Weights of a small mixture-of-experts language model, trained from scratch on English Wikipedia.
Size: 10 layers, width 320, 133M parameters.
Below are experts of layer 7 (counted from 0) of a mixture-of-experts language model. Rows are named router (the router's row for the expert), up (a neuron's input weights, with its number), down (a neuron's output weights, with its number) and show model dimensions 64-127. Each number is 128 + 32 x the weight over its row's rms, rounded and kept within 0 to 255.
After each expert's rows: a language model's description of what the expert responds to. This comes from a sample of Wikipedia text that the model never trained on.

# expert 30
router [178  69  83 137 156 119  85  59 107 138 130 141 162 133 123  82 155 172 120  73 134 146 143  97 111  78 158 132  80 143  89 113 167 114  80 119 117 145 154 170 165 161 160 119  79 101 117  98 124 156 154 150 125 151 144  97 185 129 168 136 111 138 138  98]
up0 [113 167 143 115 139 112 111 119 110 158 154 148 108 188 142 119  67 141 118 127 117 145 133 149  79  99 138 121  79  98 195 128 164 195 126 189 152 131 111 114 106 133 126 120 126 111 184 155  94 165 115 132 180  62 190 111 166 194 149 157 102 139 159 154]
down0 [ 99 142 120 127 118 108 139 148  97 139 141 143  96 192 122 134 119 122 117 120 107  70 127 175  48 138  88 104 149 175 111 190 169  31  92 151  99 119  87 121 113 130 196  93 118 129 131 153 135 116 179 183 177 157  81 122 146 100 171 151  80 131 131 148]
What it handles: Spaces before numbers

# expert 28
router [162 146 145 115 146 119 118 160 102  40  98 140 178  92 123 114 172 110 176 135 155 102 110  92 120 100  64  98 146 128 150 161 154 164 106 107 160 153  63 120 156 182 172 144  91 121 212 139 106  69 135 153 167 158 114 106 103 126 139 158 139 112 154 117]
up0 [164 145  82 158 133  99 167 123  99 108  85 139 172 181  82 110 126  67 167  82 112  94 118 138 126  97 147 135 150 132 106  92 113 121 126 147  77 124  84 160 108 136  98  97 128 128 132 153  95 181 116 135 130  75 159 135 134 136 135 140 122  87 125 108]
down0 [146 139 124 107 151 131 172 106 124 112 186 124 100 167 117 131  84  82 110 128 125 164 161  89 128  91 156 111 146 152 128 147 134 125  69 125 152 138 108 166 125 141 107 113 116  99 151 128 180 126 105 120 184  96  87 123 118  94 120 144  91  70  93 124]
What it handles: Numeric cell starts

# expert 22
router [136 152 114 172 108  92 140  89 177 106 123  80 143 101 109  95 161 148 147  76  95 137  90 180 108 130 129 158 129 108 136 157 152  93  72 113 163 148 115 160 148 173 101 126  91 104 133  72 150 141  62 118 133 131 104  91 162 181 159 117 127 130  71  95]
up0 [112 137 141  94 139 171  55 171 157 146  70 123 110 127  59  91  68 118 153 108 144 166 164 160 161 148 152 157 120 131 111  64 157  86 115 103 154 156  86 132 112 165 174 148  74  76 192 149 160 151  80 102  48 106 107 134 178 174 125 125 136 150 120 120]
down0 [161 102 108 100 124 144  70 142  86 129  99 159 163 121 180 147 167 105 144  81  82 121 144 129 116 164 133 197 139  90 138 180  71 119 156 174 121 148 174 164 114 161 166 135 114 147  90 168 113 109  81 133 117 108 111 140  71 128 196 113 109 111  19 154]
What it handles: Sentence boundaries and in

# expert 27
router [164 150 125 104 166 138 147  65 161 151  81  92 135  55 167 105 201 144 131  88 137  93 161  73 126  84  97 106 114 153 153  92 105 120 194  86 132  58 103 106 194 130 155 141 122 113 103 143 143 133  96 143 101 118 135 143 126 116 184 132 110  96 145 119]
up0 [114 136 134 118 113 140 127 136 163 119 135 151 220 117 158 131 143  92 163 136 113  88 130 114 118  90  95 109  93 135 139  87 140  77 111 175 124 113 153 152 138 139 122 145 152 127 164  93  98 102  78  77 147  92 111 143 165 119 151 174  72 145 109 177]
down0 [128 198 149 159 158 111 108 186 141 178 144 117 152  82 115 157 105  85 122  92 141  87  82 148 142 109 195 152 134  96 100 134 212 108  94 130 100 108 112 116 192 206  83 126 178 122 175 117 206 146 112  78 144 117 119  83 109 136  65 140 110 107  89 133]
What it handles: Species name starts

# expert 1
router [121 128 106 106 127 134 129 179 119 134 112 105 119  95 176 135 123 100 120 184 116 160 123 116  84 109  70 112 143 196 118 167 112 114 117 124 130 136 121 108 210 161 160 135  78 160 153 130  70 142 122 150 133 118 169 144 145  95 111 101 118 114 103 223]
up0 [ 95  79 134  89  87  98 128 171 132 119  98 109 143 175  91 110 120 116  92 176 163  85 128 129 152 157  86 148 165 127 218 110 161 142 108 136 131 110 105 159 149 155 140 138 125  89 134 115 151 107  78 137  88 150 132 146 156 178  52 151 115 165 157 121]
down0 [119 170  90 102 128 130 171 133 132 159  93 182 127 154 100 107 131 210 135 112  91 146 127 109 100 125 172 113  72 122  87 180 155 146  95 146 120 106 133 160  95  68 143 121 167 210 126 178 172 144 152 106 154 141 146  73 146 125  84  89 142 103 149 130]
What it handles: Word-initial capital pieces

# expert 18
router [140  92 182 134 125 129 110 116 134  95 148 131 207 106 190 102 114 132  99 186  99 123 117 172 195  95  99 175 147 111 128 133 178 144 126 117 101 157 128 182  92 119 101 151 167 108 148 178  79 102  95 119  63 149  81  68 116  83 128 178  97  84 147 114]
up0 [150 160 155 145 224  97 105 100 116 138 120 126 161  66 157 132 175  75 188 113 131 138 115 121 128 181 159 123 144 102 144  95 135 115 130 183 114 175 132 188  98 114 135  97  99 149 150 155  69 142 113 133  84 130 153 106 167 147  59  77 129 157  83 217]
down0 [148 149 157 101 121 159 129  95 162 114 115 176 157 145 114 184 128 125 112 178 125 106 100 176 121 147 163  63 111 121 132 122 101 101 105 136  83  90 144 105  95 100 135 130 130 118 167  99 111 115 125 114 136 164 122 119 147 142 128 112 193 135  91 162]
What it handles: Verbs and modals

# expert 23
router [123  93 151 111 112  98 130 134 111 156 146  99 147 140 153 130 134 142 105 143 113 133 197 100 103 196 133  43 123 143  82 131 123 178 123 152 136 148  77 198 112 159 132 135 167 136 170 180 171 101 122 185  99 108 126 121 114 111 154 145 153  95 156 111]
up0 [171 145 102 137 121 143 178  71  85 163 174 141 168  82  75 126 140  73 100 110  67 132 217 112 136 111  56 152 136 162 126 135 161 174 103  77  68 156  78 141 126  46 146 105 145  83 141 133 102 118  48 116 107 144 146 198 128 100 100 106  83 121 152 194]
down0 [163  84 110 143 107 153 136 127 144 130 134  34 142 154 179  83 135 117 190 123 125 137 170  59 121 178 128  94 116 183 131 149 181 177  76 130 151 143  91 187 154  90 120 126 196  69 127 118 197 110 120 110 176  82 188 142 162 130  79 108 131 127 130  99]
What it handles: Digits in numbers